Weights of a small mixture-of-experts language model, trained from scratch on English Wikipedia.
Size: 13 layers, width 128, vocabulary 4275, 12M parameters.
Experts: 2 picks a token, a sigmoid router.
Training: a variant of SOAP for the experts, 472M tokens, 3656 steps.
Below are experts of layer 6 (counted from 0) of a mixture-of-experts language model. Rows are named router (the router's row for the expert), gate (a neuron's input weights, with its number), up (a neuron's input weights, with its number), down (a neuron's output weights, with its number) and show model dimensions 0-127. Each number is 200 + 30 x the weight over its row's rms, rounded and kept within 0 to 999.
Before each expert's rows: a language model's description of what the expert responds to. This comes from a sample of Wikipedia text that the model never trained on.

# expert 16
It responds to: Determiners and quantifiers. Determiners starting noun phrases, such as the, this, other, same, both, most, and sentence-initial The after headings.
router,220,172,215,188,179,211,197,183,171,190,174,161,159,173,217,154,183,221,204,179,198,198,195,190,171,162,233,215,235,182,161,190,215,155,212,206,166,187,235,214,178,186,134,195,238,259,184,252,213,215,188,174,229,218,177,177,186,169,197,210,147,153,197,218,159,156,249,225,221,196,198,168,178,232,207,126,211,146,208,216,192,226,188,147,217,183,256,183,169,190,192,207,285,194,194,247,216,196,174,269,213,232,179,225,187,182,199,175,170,149,205,164,202,194,185,133,180,234,240,195,181,183,242,227,248,193,265,199
gate2,155,238,182,199,251,140,170,166,218,145,195,200,196,180,174,201,247,222,201,165,245,185,240,206,198,204,236,220,251,187,184,207,199,243,170,207,183,212,187,239,252,199,212,189,194,152,181,217,185,206,199,179,144,179,206,228,245,205,203,183,198,205,213,184,202,197,182,252,208,212,162,312,166,178,183,190,201,203,184,148,231,249,217,220,155,144,189,204,218,139,169,172,164,202,138,214,256,179,185,211,182,220,230,217,234,180,199,194,177,212,195,188,215,267,226,180,182,171,152,180,224,185,238,235,153,178,178,212
up2,207,187,230,198,227,211,207,187,153,177,186,174,167,199,188,199,193,252,167,221,152,268,198,210,257,234,266,203,178,210,165,194,220,173,183,185,211,282,172,176,136,283,192,193,194,216,222,194,185,252,205,214,176,198,202,152,193,207,236,210,142,215,197,264,210,212,195,185,203,175,174,204,185,230,206,199,187,199,252,181,154,180,150,187,195,225,178,200,221,166,178,220,183,197,207,133,217,197,231,182,194,132,223,254,184,233,212,243,161,197,186,171,186,159,233,212,124,230,234,206,175,206,179,176,178,198,189,217
down2,224,190,240,233,291,139,158,255,236,257,201,218,240,221,207,223,185,201,220,231,184,209,184,225,208,182,150,164,197,149,159,181,190,190,160,183,180,169,180,250,207,221,170,136,161,197,214,242,227,221,204,214,226,158,221,216,218,197,164,163,215,179,200,242,194,172,160,214,180,206,201,214,171,131,210,203,216,255,198,243,251,197,154,215,188,205,202,220,218,222,202,262,188,194,218,192,215,185,161,182,200,188,218,207,130,180,180,220,204,249,196,208,231,228,248,206,163,145,179,198,214,201,204,243,239,203,239,184
gate3,238,130,180,172,168,192,146,214,263,224,212,237,200,203,166,194,190,187,212,183,218,215,188,135,198,200,190,169,195,135,181,197,247,210,129,175,187,200,243,204,166,193,201,238,174,199,215,226,229,238,237,187,207,251,217,206,178,222,229,201,180,178,145,234,190,215,203,216,221,230,248,220,198,189,209,183,239,188,205,169,193,169,245,164,199,215,144,219,207,210,225,180,239,222,208,207,226,206,160,295,246,173,225,180,208,185,224,180,156,163,155,158,184,234,184,192,240,158,199,156,215,228,252,214,171,237,228,177
up3,183,248,196,239,221,207,235,175,181,190,159,159,232,222,202,239,215,169,179,223,184,189,238,184,198,231,243,202,122,219,203,223,208,173,241,205,205,199,215,165,217,175,199,181,234,178,253,224,137,190,186,218,241,202,189,173,226,205,208,212,210,227,218,237,225,189,214,194,188,163,217,196,244,186,217,174,182,233,176,199,197,190,214,254,192,146,192,134,200,228,178,240,234,156,188,174,166,237,213,244,183,183,140,206,165,274,183,181,156,187,235,223,229,208,166,157,215,152,241,172,216,191,227,155,160,121,155,206
down3,193,229,184,222,193,232,195,196,184,238,192,241,171,185,217,197,273,176,201,159,188,186,240,195,152,202,168,208,202,183,193,147,218,156,224,185,213,242,210,245,184,198,183,149,178,195,229,207,166,171,193,215,132,220,192,166,208,233,245,180,133,178,174,217,195,134,199,197,123,156,177,247,224,279,200,238,175,203,172,251,202,211,192,213,265,166,224,234,229,208,186,177,217,189,148,141,177,187,207,188,217,196,212,167,218,207,198,196,250,190,235,201,237,197,184,207,190,219,154,186,153,254,204,191,188,206,201,248

# expert 19
It responds to: Prepositions and month names. Prepositions after verbs, such as in, on, to, of, from, by, and month names in dates; e.g. active in Modena, June 10.
router,192,170,195,200,222,243,246,152,199,172,196,231,164,236,175,237,223,185,200,206,165,227,218,188,229,241,224,196,248,247,226,197,246,208,160,200,254,218,252,228,209,177,206,227,202,230,222,156,165,229,261,196,192,185,190,236,169,247,211,153,223,245,228,196,216,268,155,186,237,174,240,207,190,240,261,198,189,168,188,128,248,212,195,219,218,174,208,185,211,234,253,171,168,168,173,206,192,174,221,201,164,148,182,227,154,170,246,199,168,233,211,149,206,216,187,199,182,156,200,228,158,196,182,211,206,213,162,196
gate8,208,174,219,222,221,184,192,215,180,209,200,197,181,225,257,170,212,217,239,207,131,224,199,196,159,193,267,171,202,182,206,227,176,145,170,177,160,206,277,215,201,217,206,187,156,183,226,218,180,181,245,188,185,196,200,179,151,196,224,235,193,218,193,197,202,227,180,164,209,202,230,205,190,210,194,203,204,204,180,154,198,199,205,222,214,249,265,252,212,209,204,205,209,179,227,154,151,145,183,191,240,229,149,245,174,143,175,205,245,181,214,224,179,224,165,200,180,212,196,266,167,147,199,201,109,257,191,141
up8,195,206,211,170,200,199,148,240,200,263,228,221,219,209,203,214,194,155,211,147,205,203,237,156,153,202,177,226,240,201,205,169,214,212,185,132,217,184,174,227,200,226,244,235,216,163,187,152,195,183,218,173,213,207,162,143,178,178,143,180,253,196,197,213,196,172,174,268,201,195,194,191,200,173,172,183,135,165,205,197,185,163,204,189,201,250,214,200,194,222,128,225,238,227,159,286,199,212,200,177,207,172,192,223,217,192,152,188,190,224,153,158,227,198,256,193,204,197,222,179,197,193,186,282,197,255,212,227
down8,191,200,195,182,228,150,179,211,196,203,215,196,217,175,163,151,286,169,213,138,234,215,223,198,170,236,172,178,239,169,204,180,177,181,271,194,180,206,161,172,202,160,198,230,196,171,184,167,209,176,232,210,204,214,218,204,197,213,212,279,109,212,203,209,178,217,168,269,192,206,195,194,155,148,240,215,193,221,224,163,226,132,219,197,182,208,215,175,199,244,251,192,217,189,213,185,179,203,206,207,167,156,201,270,190,208,169,210,198,148,170,224,167,201,162,213,203,179,167,238,186,209,216,164,198,248,189,252
gate9,201,195,186,205,133,209,240,273,235,201,200,190,200,250,222,182,228,160,150,163,220,223,196,189,135,243,216,215,213,164,262,230,201,284,171,190,186,199,244,196,155,156,250,216,232,222,166,172,142,195,207,178,211,182,197,176,164,173,227,214,224,219,195,148,183,244,198,202,176,211,230,167,224,162,222,196,244,152,235,185,189,205,220,237,156,195,232,254,184,248,213,269,221,209,237,207,217,202,219,168,196,246,188,237,223,235,217,182,197,215,191,154,225,209,219,219,172,181,204,199,196,159,189,229,203,203,203,231
up9,191,169,225,189,184,204,222,179,221,183,170,204,226,243,227,193,196,225,189,226,215,225,221,174,199,261,176,217,199,157,198,241,164,206,205,178,189,260,226,174,165,196,221,188,245,238,211,205,196,190,172,202,196,207,220,182,241,194,218,214,196,206,135,238,224,190,215,216,233,161,188,180,193,161,180,203,218,218,196,267,193,203,268,182,144,190,126,194,193,184,207,231,246,212,211,170,234,225,154,164,197,216,164,216,221,221,288,221,163,256,226,172,240,259,157,185,196,255,224,213,231,198,135,190,273,204,220,204
down9,177,205,231,244,181,212,212,215,269,190,167,188,245,142,195,204,180,219,224,251,202,227,202,259,127,184,193,215,203,159,195,232,208,214,161,196,230,194,207,209,227,239,177,214,221,222,189,170,212,223,187,200,195,213,176,192,223,158,212,170,179,189,208,231,220,218,177,225,205,165,142,185,178,204,184,243,236,209,245,195,177,199,171,190,189,222,166,183,229,228,280,209,192,221,196,263,189,215,216,201,226,213,186,225,143,223,204,242,161,151,221,166,215,281,243,216,212,147,192,196,252,175,197,251,242,174,255,145

# expert 4
It responds to: Articles and auxiliaries. Articles, possessives and auxiliary verbs in running prose, especially a, an, the, was, is, his, 's after prepositions.
router,188,181,151,198,252,195,196,239,274,169,240,182,206,233,214,156,201,247,163,227,202,226,182,175,230,215,198,234,207,198,179,210,184,232,179,153,233,220,163,160,222,191,275,189,237,193,230,169,163,200,212,165,193,206,207,170,255,198,159,197,163,196,233,158,228,208,206,185,166,157,193,197,170,210,179,210,137,205,192,188,213,108,226,193,215,284,197,183,220,189,197,162,216,225,196,176,221,172,237,235,185,241,232,234,129,190,152,231,220,155,212,220,183,188,219,257,197,209,236,193,192,164,206,196,206,190,209,208
gate2,235,207,186,156,198,215,197,201,209,211,160,198,219,235,243,204,196,199,194,243,212,185,178,151,181,201,180,224,197,209,196,233,158,225,179,222,231,191,223,186,196,141,211,164,209,272,242,180,182,167,186,173,206,221,209,145,224,227,151,188,197,201,204,147,195,177,211,234,129,172,216,152,152,225,241,248,240,190,225,194,185,185,241,204,185,220,191,190,197,218,214,150,235,175,210,168,246,227,222,251,239,244,231,243,176,249,189,255,194,228,179,173,219,233,189,140,201,296,194,206,186,199,177,209,176,250,212,236
up2,178,234,154,227,185,162,215,187,180,204,200,175,204,117,209,158,190,144,176,201,201,217,175,232,175,163,231,214,180,147,192,198,197,177,188,167,217,200,192,235,166,225,196,248,162,189,175,195,215,218,219,195,240,189,212,182,171,134,228,193,237,185,183,215,213,204,234,211,262,205,170,271,232,242,196,140,193,230,194,138,211,165,81,211,166,196,220,216,214,224,209,182,179,208,192,215,232,191,216,159,197,172,193,165,223,208,215,184,179,133,204,234,204,209,168,196,175,118,180,193,219,209,210,189,185,173,168,214
down2,242,170,212,211,268,193,200,190,242,232,231,209,135,208,207,223,275,250,182,167,212,169,199,215,202,186,184,183,194,236,166,214,193,190,212,169,167,147,178,172,173,157,214,145,201,206,215,214,180,171,183,192,226,196,218,182,138,237,187,221,207,167,230,208,212,162,176,173,234,236,196,208,228,217,156,219,172,241,179,178,201,240,252,194,201,211,148,203,187,190,225,233,207,190,208,248,269,260,200,194,216,198,182,199,195,212,170,194,159,204,191,194,145,199,177,197,215,165,152,147,111,216,247,203,178,157,231,162
gate3,211,228,175,157,249,259,194,140,206,192,207,243,257,205,206,218,175,212,193,201,219,190,220,195,211,194,145,178,245,227,179,206,184,203,196,160,163,138,233,212,183,214,226,227,226,221,193,239,206,202,208,138,202,166,244,161,204,219,179,225,187,220,161,194,166,211,166,205,214,122,229,191,175,241,191,250,206,188,161,261,155,170,263,243,253,226,236,222,180,169,207,204,171,211,197,254,170,182,196,185,172,226,206,236,218,210,144,165,265,257,212,173,214,189,174,214,205,247,208,199,210,239,215,179,200,199,197,183
up3,150,202,182,143,205,185,200,188,212,201,171,183,177,164,217,219,168,222,180,188,201,242,212,233,201,185,194,164,225,200,222,166,226,207,234,218,222,184,237,218,290,121,193,264,209,232,235,208,196,238,207,193,216,228,168,152,155,198,152,256,183,201,227,200,218,169,168,190,206,205,202,222,186,233,222,219,204,217,166,186,161,135,171,182,218,215,165,148,140,218,177,199,149,217,192,220,188,179,192,147,216,204,239,254,186,178,261,167,156,228,216,205,171,158,226,170,157,184,151,219,197,192,202,224,159,162,182,178
down3,220,180,182,215,184,180,226,261,211,137,178,213,161,210,196,199,219,186,167,202,200,181,232,156,158,251,233,212,210,162,205,234,185,172,178,210,220,263,140,198,175,204,230,198,180,161,202,187,198,220,196,160,177,214,233,221,235,222,187,187,190,216,191,174,223,207,208,147,232,183,185,244,208,198,184,152,171,222,233,181,226,192,162,256,161,212,204,238,259,254,227,202,200,218,245,201,192,211,253,266,199,227,183,170,221,212,186,254,193,229,263,191,213,224,223,246,234,213,200,215,189,131,212,167,197,223,290,228